From a checkpoint of a small mixture-of-experts model trained on Wikipedia.
Experts: 64 experts in each of 9 layers, 128 GeGLU neurons an expert, 3 picks a token, a softmax router, a shared expert of 128 neurons.
Below are experts of layer 3 (counted from 0) of a mixture-of-experts language model. Rows are named router (the router's row for the expert), gate (a neuron's input weights, with its number), up (a neuron's input weights, with its number) and show model dimensions 0-191. Each number is 128 + 24 x the weight over its row's rms, rounded and kept within 0 to 255. Numbers have three digits each.
After each expert's rows: a language model's description of what the expert responds to. This comes from a sample of Wikipedia text that the model never trained on.

# expert 15
router:141111146083109123122125135113103156109155114099096098121128117142151174089161137098177147125131105144144177167074132101074130172152159131133154136121143129103130163141151116091112112150096130105161118144116110092141110162138132112131150127124131092169150114137121185115123155107129139097138079114139144108130159124121145136147134142093152088126166089099145092081091134163142117144163104156127118184126123110149142122106110133093140147143129085069115148110097153124159115103173143092145161125105144155155152131128125122183149143121110129099123119130156158139124118137115129135
gate1:118095094111133145174099103097172087145118132103089135126117066102141151116142161112142089150110108121130144105129127145157154123129093139105121133106169124187138120150126158114123143114105125110105141137144102114108124143116095108110118102105091178160113154139104108163127129092123155126119119174112143116103096134128147154116147131121115096206132136165120139121133125132119103134162154130076121143120126135140120123090185106135085165169103118075122159089099172135116114152122101151134130135111067119188124115127159114125126136157161142106138098144137122106108109136115097116
up1:154129152135098107110098116156132110139078144126092090125118096125117176115160175079131111092099095120108102132132146106123132134131136136138164124133179142132187118093122168089135139133098099116079121137082155137125113139145164104153187134141110119147119177131092143138114164137123153136107110165164149107102091157116139154150157112112147094169112139144143118146121117114164135063138150118099094117110106126099106130121203146123100157134118112111132119110149111115132084159127128123104110138083128149149142131139164126133145110125097131129112127125149123117157123110119094075
It responds to: Inner pieces of Latinate English words such as ig, em, im, iz, as in emigrants, intriguing, condemned, stigma, preliminary.

# expert 56
router:117157113159163140120080140147148121120128167092147150152140131114156172104151163081113092164121093146124125147108083151122153104118163153112149099130113155165106141143148100085074140132110114156149107137151150133104145133115145120134108158120129109143120138160147125168172151116084168119138158136137134130132154132136091163074125080110131147149123139106129099151150147146150153153124119133141126160107146105128131110133118097098141116128078148102106087070099099168157103082124171151096130141128161125107137132137131125097140117112108115159113150135103138164171138113151101175
gate11:186125122150140154137194109083140116133120142132183149152184098126155084125127115110136133156152082152150087137119095113153140162135136129128099106099168112102124127123138132153154148121121143142145086121194135119113123118127115120109090157107136117116146160166130103083134120153106109111122142144094156125152157122055143080116105113119137147128120131139131138089133117149124103169131123123138123117131103138177127144187159167113104136085111137098125124157128156165136173140113126149094139125171126120118126139116122155120080115113143166131099127136123125093096131124115145178
up11:101195084139149109132103121150119099138143131139120175113142151156093109108127155130138178136158170120128170102135151098131142136154134081134150116116098128104110121130124165112112070109105154123125101124127135130140131119116099152127158129121133151078084143092147156130089123128114099134108138202129121157125157149104154150177141131144080164115159117169126111162159144127106140107136121118137161115117128114100120093114130160166128094150142120124191133117102139125112110119084115127179110126134122124107104140131114145130113131135182063136142136143141123177117115142101105158
It responds to: Beginnings or middles of verbs and Latinate words, such as cont, rel, adv, fin, con-stitute, main-ten-ance, in-ten-se, usually before suffixes like ed or ance.

# expert 41
router:125100147094123159109146103119119113114112122147152157136132136099103135123121098176126084145133118160126128115138128160092109169096091110128124130153169123179137128082139143127148118120168144155104107140118154124161074134107113102102130159142147125132121138098132159081174087121137092137143103159093130116121159117147147136094172093075129089165103118173153160116155134134134108147103122147125106125118136093151151135138124105137095112139132098166121126121097132149124160124101151131153168113140165105123200088110132122182161111138126143097149162094123136149128088136089142115
gate1:142123207153132122161182125166164159121130162092115155090153098149118080133142127140150098095107086120114150125133128126127148133113121130106157136155147086149137143126131186097165174144152127084171141116139129146117124091123111079124115098139134085109122120115099177119123135150135153127141108124176133123107118144116139134126187196119139107150159132094125100153123101139151099119133110117144115154144116112150113159089134149147092121122118118113127133149159127141125161111079105121092122111096125099145146108116126126156063124108119116107098172112130109133102132145125119160
up1:119135186162120124159193136170175131129148147130127155084169085152116071132137121156172100098083092127126147126153129136141151135118110155117130134132150089142121120131119155105162176136151129103160125106150133144120151083134112089138105086148140098136119140123118182125121158129147166155131122131194129126132131123121143130143159174089145108126137121099132105158141131151137127153124119133131086150129110100122136158107112167150097120120119124127123150133159086146129157094079104106120107105102119097136128108099099130164069138126113140132127168115146112146087165141122117160
It responds to: Line-initial hyphens starting bullet items and pipe characters starting table rows, plus hyphens within compounds like daughter-in-law.

# expert 62
router:146120114110168136133128095138095115168095125169133156122088140137124084087149126127091129086152163112113153075140187097160113113124111097134113128094160103133110104141094141170133139136132146134160133139132095133128151104172127160127162101116091140136130104135164147093148125106133130119172128111129110106171127151166118137128164080111136143157100142140116130107148129122168085108107105101145123160144115094152163120172111127119096103081104160093157138108131114116086128100131134132145152134133163127113098132094109169089111105144159139133175084109166117140149146104111151127
gate3:151131104137148100173121110137121116148117134133126092117135150142094122128126078118134079136125135160152118149117111113112146129183128119126120185093103126147121118115093122146122079110168165186138130067139133120158133100112147120090081188141118134116161166177119137116082114114096143138142070108137108121163084113114135180115127127139166156113125152135150141118129144122132144111129147091149098163187106109146149115120164145144145121120094120097097131098137155141166176146139127152136160171140128121120104110151136127126113131160151156098105111119141161108139157158130115119
up3:201111149129129116123096125122122135130100136122131119114186082097112097135095083089135150118101153149126119154129123128107112124159157101105101153101095161140141125133135152159169156135130142154172111079106187094155097108102150146102077139105118087124158125125118109117118144126156124147132131111142117111193148095133150127138112116154167100132111112184187148128139148139155105123136146102152114136158101099143135121122160123137140120136103147099128135110161146115131170157166127138124153169117066116125081105149164133171104141123148161108121116127129128125144155131131109118
It responds to: Sentence-ending periods, paragraph breaks and == heading markers in Wikipedia article structure, like the == before See also or Bibliography.

# expert 47
router:135091091131139153111186118116131128100168141118108140154072157128105105140081133127157148127140111115122161128115125094137132081130114114145112137165128123119162111101128141137121159157173102096141097144078145100144162090155090145124151100121115126130085107116086148144107131140149113123144083128157133128136113096149129118124087114176106128119105081136124133137162136138129085157109105146108142096144153100180119120137145091140093142146137161138185152141151185123110143134121116125124141157101113103103082164117109109091113130166133137151121106079157135120094157161149144111
gate2:119123113113133118118096112146097137119152119113112134120127156099122116165141157118112141129168132100129157128129120124119119112144143140125111121124106101119104108091131155130108180111176128181128104123137123130133085126135081106156112109105101115168107093151123093115141132144156112126151140123133141109156115124138098169143111175113113163160202112113125115138139111089125128150152088152139142100181105118078140117098156091088155113115118121133128176100177115131120105126156176115138061108137134192107147076102164119143160151109152098111150123112136178138132154126137091121
up2:122128165113137123095125123125111137116125132113075127107155136096146118173149162122147087133130126081128155128113114136143130085147155095090133140093119082111121118101115131133127163081155139143121130122153158111120067119151119102093103106115091100158121101137113078088121122111138078120140125146150164140132112116140098183154104180130096111121193084095078149124125173155128116135142095124145145150163108140086125150119150119122145125097076124139124140139117127140142153114119147139134051141155115138114103097117118101130150137107091159113145110108124162101140113127123096127
It responds to: Sentence-ending periods, often before The, He or It, and word-final or inner s pieces, as in thugs, Jobs, Bobsleigh.

# expert 40
router:119137162120126149114102116152135097176089120104147175122100156087177151130141119122131110137139122113125109063132106122142157127095080085139151106113099114123096158126137121101121136127156141108123160140160118123143159088088168127109109112136125116175137137106143118126144062125109144137153144125123125149111113133159116094146152114148114157115148173134114082108116113134112150150129095139135123162195125167141088109153111143118098124128111129137146142131131117178102098122142146089096091084096168112110166102104140142138088096146115115076136126108122182144107107144142148122
gate1:160112134091120156120154128103118176132119153098120145113131141118175120163165118144139160109131115163128117136156141125119144135103101102119152159121135114135136124103170120161106122116150129093125135132088148117120111155118112124116152153143136142172113091100113149133140120141060123111152123089197146132130123150158146096150145134173116112166117151117137122105133150105130175138133116139112123127139158062085148125096121158091104142135107154142099130087110106191130092138124131137110105125113133118177199095155139143169093113100108179144132094129116158137140138153153157102
up1:130109104110118122112119129159141123118105082084137119135140120142098133106107116105110085178145079142126148135189088128143088137173127139139147115161158116147125114152096100107155142101145108090126103120099133086144177161097115075160092148149123106123110122099141162149124136151139129144125128138179140120136116139132147160117037181104130149112127137146154080137102121144126101128124132112115149160109100099121135097151139063145153145119126138108102123149131132151114120070140154125146136134115089148143139149112137101125103095107115119131128134154121124059122147110108137119
It responds to: First tokens of cells in election and sports tables, such as Turnout, Votes, Candidate, Rank, Republican, and bare pipes.

# expert 58
router:105173138138123125139084133159152159164167141109100122097155143121135124096164079109104142162130146075116109130116107152104116111139122173127159111083097143130136152133163138097118087165133086156125098118130171104093110167135135127111130148162149096123131118115098146096136129162116152116145128141106103104150178144174101117078119121141112141144171179120123089128154102129124154132153103147168126128131136119098161144097150170141138129126177098087127117120113122117135156129135138132080127153134121146135128136157087120110150077152107087123170141145121152110143149115169123094
gate1:110075145148099127079116135121160160156092157143118177072155114123087138158098144144157137137127128133111105169144120158093129136168122094142132105132117148128123126151117158116127135126121125126143131113115122115074106121114095167118101125147155119131147132150139135142115156155170113162128135124113142132148165158110169163129144113162163081170114149160139159137141125173105157140117131119127140106104121152187123116133125147117092130137150127144153138071169114090154147138155127140121114132162138119147153119148083136172080152165189120129124118083156164159143152110121112160
up1:140148106108148091169129122120138135105131103177149115154119119137131105102125095148109151099119090139132142176118111123148133156148142170148117150087085077111129103147123141136091067116152139117120119154116129120132144129096140114154152096109094117136100103112110132130140142135082158131117159142165102125162121105160092127128079121113159146125129111105185151105136109144112150170165151137128103136120143084094154090146143096123131174133158137130094166157080107147176123108111126144131132119132127160152141092077154114140143145069067116123126120128130114144083105138125115097
It responds to: Opening or middle stem pieces of split Latinate words, especially ric in agricultural and extracurricular, also pro, tr, cont, ic.

# expert 20
router:129148112143169148153095197128128110163123115178132148124144113086143090111162132123108104142126154155146128108134177108142140140145119055122155072130108130143130149142151128166151110104125100137111168145130125111132140113100167139149155091176129186107137162135170150131132098118099136085112146113170070115125130077106085147092136101104135143105136099148128111126147117119140138139121111151135128130170115136164130136137130131149122153124112133105166133132132119166122129149123117113131117081114176144153138122125162143098078164118141116097159134126131126131115074166154154120
gate0:089142141106141152146102160106151126134182141144109130129114078093124128122109153115129090154163108166147141129127137100139143110174136108140151077123097124134126114145143135132134124103150145108170128151123149129125141153156163131127117111146079144158129130114132081111084135170149090136122115152152126085119090119113151119122152148104102102098121103099121140127134149156137087113117107086114088149180115107135118143114151176150145125122161128110151125085164086112166133159145153148140144084169143109108132134072100140122146130153115107085119142129151099161082136200146129144
up0:108166120139117099142142071118144105119088122138167151144132146137138139145129112177131131106145145102119138160137075106151142119131141103128169133129152117148119125136134116097130125160115158143091126111116159157163083142105114140117089143123178143104140102125118120162107122153186075178132093129083126160144180170095128134113129104119135135124125117151139083109147147127112151134108080092136133113111157150133160124093100137077145163130093124120133132147142112125117126150152137109112154120093156126197135057107115111144147133079130133116100096132171159129156137146112135127
It responds to: Win and win in sports statistics lists (Win–loss record, Last win), medal tally words like bronze, Total, plus scores and table separator rows.

# expert 0
router:137121136144134144095104165157144119117185177104099113151159152126112116119116187161108144102145168170120164127114094148135118101140137101148171111172092138136157158106152129142110090122109099157157107097108103153131084153078122127126128146061124114150136170106149132191143144135131162146150135116127086149113108123096097121106134084115108164106121157164141104117133099106155148128137150118176125125137137085141123103126120149143158144133099107132123141143157123114111166101128122106107124116145113136088133096131156106133125131146082164080130129119091145134116109106141087123
gate1:122116177094104099100149088147115148154112158170158114139136085063121121111165141147103135186138093137128132145140119169125095081138122079075131154174127139132144150151145141123147104100126152141132123155154123157129123092136124151147118116080118150095092120142128086158129109172148142092144099111084097126066146108134122114097134088156100109138145077122128148147105164148133147148127154172133138111135086116120124116143113133115146132119162092140143159133117079128112140106140127177095101127118126132146126100124107122127099124108112138113155148109137144070124127104121112127
up1:120136135111117064091128073140130119114130161114113145130108129101111136126138149151108141212175113167137148149145157155108118063133139102098127160169090122177127138149114113094146121126109125121128130128139110141152100102100150126126096139099105112094103154134133108182146128182121150111127132111106116140068116093115132121111137082111151123138161078108120113158112181136133127149121154141124149127115117108140150107138124126114179150119133144118109179142110109117075141079130126158080098153138125147139112113115129105126128121094102146160127147094133117096136135096135158146
It responds to: Particles, object pronouns and past participles right after a verb, such as growing up, awarded to him, better known.

# expert 63
router:096158134175126155092107111121131112126115143140119123084098137146117083119145124107098123150165124137112143081169185114142146134116083080164101123105128098135162143112119125117143144104103160105129133148135130106138170117118141162165144112136134102122123147166152119119133172114125097086142159146160110113111133122127120130132164090105112174160117127127151122145162159146106142158108072146107170118160089110174113105165127120116098111115130142132160152093147146118129098103133122149141107095151095083097095163103146193110080114159132133122109102113115162130128138117106145149
gate0:150142154154106140093125099173147126204107178110103111128131088144158169167157177137129104139160115092124089138146131125130124145160115116148108160128136124197165065105093119098124142100120170119131128127138115125103117069134148112097103154137135126146080115102145118186140153097138107154127082118104136128119135118141155143097127150132108122157133116088125102097139131161110145107117128096138097141126088132118146132111132098108121145120138087113162134094103138128124113127143106127110104108127125122107102101110100148128166125149121137093129144090081173112091144150144124113
up0:138149109182139134086101142118138151103107117108177153126133087161071111163107150142123110188107149069140113119161100158099118166159132102117084123124102125128163118115126116111111139153125157132135129095094133111117111129115105156124088152143130106067095170111135113151145132103116110172096117141131150142125143118070155165146130110093121121126121103144137158091115171166126150104134121090124108103116092121117164120126146074116119117114102112152145089132114129121141104141092140108165128117117119103146166151147136135113146161129128160076140105152140169129137129105168124111
It responds to: Sentence-ending periods with paragraph breaks and heading markers, plus sports words like season, team, League, football in athlete careers.

# expert 39
router:152078132090183127135110126168137145136113098128165144099127139121143099128147176126113175114160156163135145099104146159153156135151125076092118150193105114173135061127118127125152105132130131123134159088149139109126097090126109121106127117120117144083109095097144106098144144105137140110140134107085148130088089137096123139122170088114150146127126123114103154153133103103107128142128139124085120094103149118088152103126144098135113173124121135133130060092115152141082130145112117159121090138105145150154135140122158147091135121103109162128132131120105081124146106122108125132
gate1:169109151145117085123109124126147127137167147102176144155108128121121108111120143101146122109099106123124126155114141117147091097141086150137119135131107119143143128083134146129108125130097174128122121084097118106166129126134077109124141085138131107120145161174095162125130148129151172133083138112144118096141141130155167143086126137144102112147112135125150117117158098133097148092149132134173163119107115180206075113104133140163117162105148103167145155113150110079100105100148175111114135132146100122130108089102099111137128161132151150146140105129104100153120166117133079142
up1:116153099119115167136120160112079112112147104162106131103128101096139152147138139143107165161123151147137116104138091150094144146113146080092095128131147128162085107110125105141146140133180106109142118176133129120136135164144174149130117138122117137136093113109197125155133080137128104078105126113124108130097126131105145134117105142140147159125139122124128119144092123113162101179130138120091104147147148128111188100138091124119128110109104158103087106106126203115156148131133115149110119117102140147148122181187167128090119090142110102126140156133140149126147116148133169096
It responds to: Function words and dashes in biographical family text: "of" after daughter/son, "died in", birth–death dashes, and kinship words like son, father, married.

# expert 27
router:151154137069111142079100129123128130128092142138123113130121097130107169109116114107195144140132102113139143196140156099132108164172161154128112169136150132135114115150122103114117148120157164142123109144163121133079189113114132127137122099139107138081126107121136125174158129127115157156097134115129117104127151153079093115151166147125130108141144155114117092127083151137069136168101083132151134141111102122101124150099145101142109163152116111110116131161101128090142111161113138142165142133077111160153133111167113109142136150131162111141103140151148112113133131098110174144
gate0:170132128136093113165100102139114127105135138130084142142103112119130162098182104116089097130121129162129131143110146168103129132161154154104118122149121110120089102135139180124103116164127124129164141174117121167098156134107145143132150133150136128062094118195114154096131151147110119095162136139105129154142126129080106115101119107113144116168151093160082119159165121102117104146130110136148128132129125165150124088123132151146145152107128116154175100138100104138139107100111099149117059149126122113167178129109097102091145114110147162115118118150117123145117105156145158158
up0:102120104141153144101076094127185131155132112159138124132108090134141136128099131115156174117167134128125126136140119132133093109096109117129147130140157156101149145140119132110182124144115133122093161136116147097121092109112111073101144124157130151130113116072109096124133099155149180139139131144121144142107117113155167102141128146140176126130124143117157154079078115114141142092153136111121157111113153147101127144155132128117109146172131059075177178103107142146122157113136160117110200164137106144130091154128125114124156131135080100155115117110108131134128120162129101117
It responds to: Syllables inside South Asian, Arabic and Korean names and words, e.g. Muhammad, Bahamas, Ali, Mumbai, Habibti, plus Sam, Kim, Ma.

# expert 48
router:130146107130171162163092152138079126159130122132162120144140156107116083116149125116095193127137180125149140131132130138159113142157172131115122094134112162136144155120116122108117095104099116123114139106152099140140114121114110134152122131115145160125122134120182125128104116091152156106134125111102089086112106100101119181153172092096117147076142137159172108126151100140151143126126151119143103139169100116133159110121142136137124165115122095110118086113104150111140136125123130139139171156129091142123143086128156176099099150160127127063170196113152153131137137117133128154
gate0:102111070130130165121123117111165155135147139101141152128095088137104103109128174095136143134120130158133107160144138116136150092144175122138117114150124140141103101111108082125128121172112167131129145105148095126142111128138149125129104143153175188111102129094130172115166125139129137144066115118184084119153099083105121189146155133115134123110149117149136151130145137093108110134107140154125113128155097131124155195115093118120109142120128115099123138113152115173135134149099137086119147155113112151159139132087168114166119131141105157128177128139168110096173122160121132110
up0:162112119147143128122169112144131148144131130109140147101107092102128146126142127118115098173147137156111106172123140116138173058120109099170159125145134113125119101167143091105130112157130132148164115136180140169101111106103152139155113147124157130129107162079118143137152176153117118115076136152193110134091110110114111195117155138140163127104129171141137140100147136123118131079107109161104076122169128124125164160105142101135125139089113134129134124143129102159090140108140134140106172147129132147130124089131138110152141139131109127130136195147138092084148136122132100140
It responds to: Opening stems of content nouns in taxonomy and infobox text, such as design, struct, trad|ition, ge|omet|rid, Found|ation.

# expert 17
router:162124135104115138138119119160102157146140118141138094134108113133142132118151141143096119093142135101130138131113143130119139138172116092116119115144145102098117051167070082129129088166104134138090121124150113128113110150148092116172094116097124119111100130068153116136092167118163098107077136112155107087193089099096118148118174151103132125131121157114133137174137131144110163148157158151130096104140113103068185103158134153134146147121122111106119087118136106139132150138126150113133123131096153131166140119152162131165118116113110137098129114138123101121160117113127117094
gate0:157150130116143129147099142139082148146115089129121149105133121113129136165146129164145166149139150142108139124152124114122145132145114080114134139120058122127164118133115083142125134085106131111100106122031141121122110146149157167159115120084140137113144141132124117159096122111129122119098083131157110126097159100125123048135120131096149116081134116113130123133087156140151152132174133134110107125083121130146093138138104167125101105124139153110107188147109117089136128127120124132120111101146141095101129146121113153184164132107125123175147143159104112123146096124169140087
up0:090116125140111162101179152093094125099121115115139127129141157084174149119121115128143134115110150116119129147110133131090130149132141165143160095148198127142105180094152142142130118199136109146155145125175130139145135150101080153129115124146070117137123091142166132133122129100154156119140150120108089138137110157133115134152105098134113142122113170128142132115152065131117073132108150106162147152171136133105117083125115115132123142126143086124169104114069145104124145082130122128099161125144113161165134122117125116141100125198126128097105138164125138138146118111120131142
It responds to: Raw byte pieces of Greek, Arabic, Hebrew, Thai, Cyrillic and CJK text, plus century, historical, ical and year digits like 19.

# expert 54
router:113089115147124127130143143124180111120133120169143119107124161159120084125125101133111136124157093120106162096090098187153125127074099113162151122138156111160165160128121162115148149169152108149154157102111151130149141153171175157097110114154147146112137132136143135087119154104103096156178165151113148147111121129134115114123169088135093133131120116156100130110153098113146116143095167144121135112123145160143141151149105156172077094145117139164076137123108079109133135165101148131135114112164127119135098142127102139103121125125120179123131146167085118140102117089122116143
gate0:145096129163140148116120116151145125129164134119161103076132141108112133107103155096182125141137135102142147092112135140139171118129137119164117149116139167162117117167080107158119116141173149108164133114149121172156112147123133116098123143167184126126107064103134119134126167147121182089113116132131116108161140125127145101184147103134119074096092142119106112119117146132124156133167145141131146154130113134132115143118152124126105133141180105090104132117161123122098145115139123150123167159118109135165122152138158141123156124108056144125130130092135180092131104120161113186
up0:183115134178101071120114117135144133123149143112139092109138148133102127104119141096155135130160131117134136128138120128116163116151133101161115121145140152182133140176114119171124126134134153118177148103122157156145116135093136124104133136143149090122122119119124093119132147136128158134108150128145113106159160094147126098163124094104171084109097127127096104126150144103155092133151194103140177146148114106109152145112145122128094142137166128112115108154181122080096188124138136123109157122138092117157139141121146163142148093131054161119119130120130181135115117113124123188
It responds to: Articles and possessives after prepositions or verbs, starting a noun phrase: of the, on an, his, its, their.

# expert 24
router:115152112101118078137107158133134120119107145152132162069086130108096132130125136160158149084115110151111140161173130090151141109118168100163123148106115135165160117142098111133120159151117137092119132129145111134138156123124120158100123091116093163158134145159092128102149119122096117152140110116094162144133106142170131138122145169122138113091094142127103150149132148109142099099141155119106111111103098185123139171178190128126128100144132134152155132117121163158124131154143074108109106134112122111134162084103107103161158097093128120144135100139130093119118103184134177135
gate0:114124139134153117112109118137122134088124143111137172135118138095148133116093131092149152111167143098135116130109119104137157146129128139157119101099082135158089166133140134152144128139120138121155155137132104137122124148034159150116133118144061125186158155114155156175129129134133142142150118141131096087104126156112192125111124105143132164116121135123134122164154133140109155139082112157111101157182110160111147130119121102134107141106088148138153134199129123149121138111180100107111102141092118116130152122117172143169107073141106153120148094115130148116109131104136150103
up0:117106154112143112144133146111161147109109118116116152131116124106145120129106133135134118123135146097120123115112140174117152139105105141145133119116112147094093122089133144092148180123129070126130142112093140092141121164104177116133154100133131103158115113112153144129149163163147153123149182138127139095075183102172098150180110147156115129163147144087109105131148131128104149082118113117150131133177122126088092141122152111136132134094080143112128119163116076185122118146108087111069111114123140099138103117150154133140112129139079106130083125135116125065142087123112135122
It responds to: Opening brackets before dates or abbreviations, blank cells in tables, and mid-word "h"/"w" pieces in foreign names (Wax|h|aw, Stock|h|olm).

# expert 21
router:146125136130088084155163139068135112122082111107115122158142116125093131155120101137118121111150122148133134131153120091144123109153099147115119154147119136094139158145106139166127147109163139117125093143129115152070141152100168165116112156147078130127119108167107074114153105189126123110113110140173169145129143131105123117156116106118094100081132133138105144098139092107094117135113155110132154137104113095114092089095155077124189156117115113169081096145104083127091144094100115140151103112137107113129149108147132103146143114134118139157123141129131103103170131128114139157
gate1:117127158132174112137154179099164137102155161161175129134124118121135136154094141106078153071120119133133109152093123103126152123139130145140139133115093096160123113098102156126156163136133112154104150110152118153131128118105137110110135160162124136128126104108109127142121092182069119097158107118147095162108110134196159122133122149102108139158118139112134057130137144113145144085095108146148139185107085067140140155146139116107095110108145153130137083105121129166115132115137108149138134155130147141152116129129159114109102116096136149131132169134159129131103083090118136109
up1:144091106124145121098097105120111148135111112099080159115175123118144124148105083125162114137137108120126091143118082132098145153105133112186105134136147123105164135122095102123140127132152103129115138159093112096109115130187143127132129142157125158167128160111164137175142165157128158143135098161156191131143086151096143104170081143135148152126151112139149153145131114134144117125130109100121181142141124146103133116112116147137100085140121136114119156157164125073125130137140191151129133148113129163113174113132081149133077116134120112098103149124114132115170176102126140131
It responds to: Endings like y, at, as, ats after w/h starts and other stems: what, wheat, WhatsApp, whereas, whether, Jeremy, unfussy.

# expert 43
router:159110154118134132126111093168179147148143138152134131123099132177134141095152110129109128091135126177115143098133151144141122105116097116149118103170144130171109156156067195132147142105136124122170146132105086166158120143148091115122151105100132128117179111101135128113116117130108119118176159162132125112121111090155103095137151105118153146139106103109098140091130134116163154122126132119130129078129138123146126145160102152147095112073126157157112108087166136120103117117126130115170100131135178107116107124096117121169092157150114154156117100138076110130118159090106120104
gate0:129053118093076142153115098129135116076108101135142143172113112126154129144154170094096106149100105141109149105136148135128084074124128131147092134119122141095093143145118143120095165118171081118113126159113123106121126115124134125123127159101170111142117079102145132126126132135122149188150140135130106123146101072127104100110129159130144130069138121113116127102068156128146127110097173151112136121121172136119094145112129134141107104101115141096063137140131149131111118119147111121142149157110113165131141152121131075116113142098087119115114092146131103146176128130142150106
up0:131074134066080136130132099144130146119099139123150126153106129155142120137150164109115132126112132118102117105141152115116094101117111138143081155112096114113064154131139165152126170101148095099108115135096142118132108123120128123120151155094148151152114094099160130123116126132120119152132164134081090114120084081167142109127120169123125114095124117095132092090067146146145135136127160125129143100132175139117103144066108144138103098087073143098113159127112152156122123121145091135144148185095113159123138157103131102102120122120091123112132108146114096168154138112124143103
It responds to: Opening quotation marks after saying, meaning or credited for, plus the, a, I, headings marks and opening parentheses.

# expert 34
router:100089138124156088126142133110153135117087097137151158108120135143143138127143092094118110147158138160140129120152147139149125102132103138100120114108065131102089155152089119146130148090120132076116121120138112107121120128105102134126136119101125130170105152096127163121152087170127124101115172135161162122150133162116127124103090118155135120121114112145124105141128098119125129146146092163182130161164156148115088121091119128148140112121099178101129136162118122148164124161182137112136119200113097116149100148110139165134075151123082150084112099111145156119110156149159122086
gate2:129131143139149109092119139094121182179118146188098120088136109123141147077133107100110127146121127130132147116124129106135117086125131115148113166111135160119141126134130142150162144103119136183091144105124144078133099049126171127104144142095117145122090136116121125103135105104110128133151119094142111102139100121155144126114155081110136112158136156154115098187092216145151131137142123142154115156118161123148138106165130136134108130130103136134125158133130127135170141160141111116106164159125159103123129151114163127079121106115151109088188122128114144105162102117117104136
up2:140162123151120114087182122126138153149097137151136150086143118138130149088125134139127137099137122149115063127103153121140145145127161121093122154116154164099064139118136146131148140122088172136098121131108131119123108112191156154101109154125159151127126118098132166143137099115110141174151126144138146134139129094105148131124156105147112106145132142172134124143139103097124142141196142136130136155119138160102111053129124100171122117163103138155179171142092135132141120127154113134115108139114156075096133158100110114124103121118144151113171082110115150101137080107141122091
It responds to: Row-ending pipes, percent signs and header words in statistical, election and sales tables, such as units/sales, ±%, population, votes.

# expert 60
router:134146154082125108096137149129102083142110095121104126152168114116095127137110116153123088130110111136138073158104132181083145111157189120157102094095158096142117082167146108127124119140124136082095122144102083134110101111128134131120118126179164146141131101123090113124115119154109093118117148123120123102088099135177165115139106156111128087114116121147118151126139136159074136109110126121109114123101125139116097107120119078108095133156103162141098124142103181161104149099161123130155149131141141102146164091122113145114104160173122138150109139119117180116145117136113129149
gate2:102146087105107136150108138150139129166159132129139109140132151162123150119187106147127133139129102126132145138101170145132102177111136146101132083141137129123112117081153138134183177118083105112106161116098129137149128107128133129167113120092090140105121135149121129159121125133146156121141150121131126142116104111125115164150142158103125102118123171077122089110077134148107196093120116123136122135178102189118122127126108125182128155146108148144133137139117137106132105113146092129136122114100145138103101110139089144143133142168144159129174123106172118118153123096123142038
up2:122101133158157101091183148146096155110089119118151131111151111098122140116133143142125133143159145121116144098141115081130154097117100123156165167133126168147096164146110119130094103131141153176135104126140144138088146147102119140080132121167169125148105116100119080109147107109141112114126133129104113142128140125118130097100108094148158157138142114158116139140137106078145102150136130098146148145097159090130106133141138143083134125096111083108156080122141123131159134147102145110120154137143077128143143123127130109139167154090107090114058113153090107170128136122138092198
It responds to: Single vowel pieces, mostly o, ending foreign surnames and place names, e.g. Heim|o, Toky|o, Ouedraog|o, Och|o|a.

# expert 19
router:192149127139162103169124147100123195117149126119098096140149134105107163169141155159126104154109131108152117144149132135119115148141147137092096113130166121108131141089126160152101138136133138104146080119105122105114121189119112145134171151116133105133122130156140157161133105141137145160141092157153141103132128141094162087143096138145136128125132142137143124130089113112167134122134182141141162112127092096129089163133121129135155152161112130132104157107182130115162134105130161103107168105150119151126111129147109101172153093141083078090182103105110106103134159143125124152
gate2:148132154135147140139114127112171171096143106101141103131132153112148136135135187085126101111148143110103133138171131115125113117131157142192090130150142157113134106112122098125140128153155138140095150106149152146097124120095154138150119166115125155169175160135129127197113123115163135163138136106055126140095159129147114155117120157147123119158133080128117112137148086124119112122151128151118147112142124150150048173133140079150118125133088136100125129133122142139135107113137117089094164137096104170157109131130131140137140112141125174118127102147177139124137152079167124151
up2:128097140164131168123122116128170122143116151107125091119128136128146117127156130145104117095099111123155135126101122121114125148100127162162122125118146176116158121127115136170140116073139147148045128159153114092121128122117171132102177146089125153108149160141126159137187075165109093073111114155126162122146109122162137089141150099161106108159145163107135134156097140172144171138087154122139141128104129124114132150197120124119128115090136126114132095150113175082134144141133130122132150159128131127100136081078134157109118105129119109108158141137156136124123166129121124116
It responds to: Word-internal pieces after a short opening like f, p or sp, e.g. prof-il-ing, conf-ir-med, unve-il-ed, followed by ing or ed.

# expert 9
router:129149137081125122121112106131090134120115138092130110125098103157132148146112111142138150119129142183126133141155115138091142141147129165094153181094089102088101099161114077104114145100160106072153092119131098138106085115160161117171081133172147112119143098148163129136097111163138152123065119131149126136088096095141164144105099182115151115129136149095169096167122165097121108112140090142122130147109101150157153122110129123124123139141148106144117122128104103133125112149106110176162084118169142130116154113142111104116135121104137109141101126123138151125160137127128084129
gate3:153129106120129129146098112138122077121140115168081079125165141144091096139150124144111146106118152137163105153104131130081138121124156114139156119125203135145128123126115136140146130148167138126106135107132118103132143075144117136137127122139166137123179154139140088154143149174123155113090142152139086051164113134132121136104145133101169143194141150081080170098141139063106103115120125127104140149146081120126098115164176091139145153141109129123118125124141109139131103134136091120107129133149114092119113148107115153125082128108132128113106134131107146111162132110158131153
up3:124128149115113113136165138143163162119128132106137146128158160092097122142092139104103127127130130124120103133144102126116086132104118140150108143136089150145140165083164150169097164139131112115120139104163156157142145110152144145128131145151125137154158154126087107098145089092131076168126155106098169124106153125137128117108097115136154135121163108137105157131128135101145099141141091142153178123142126087129136163134144124125149174117174098141072097135138124139164095103171123160113142110144113138136108132055061134134161103126114090139142125121144118156141198104132103116
It responds to: Word-final pieces of foreign proper names and places, often Romance or Greek, such as Greco, Geneva, Fatima, Cruz, Dresden.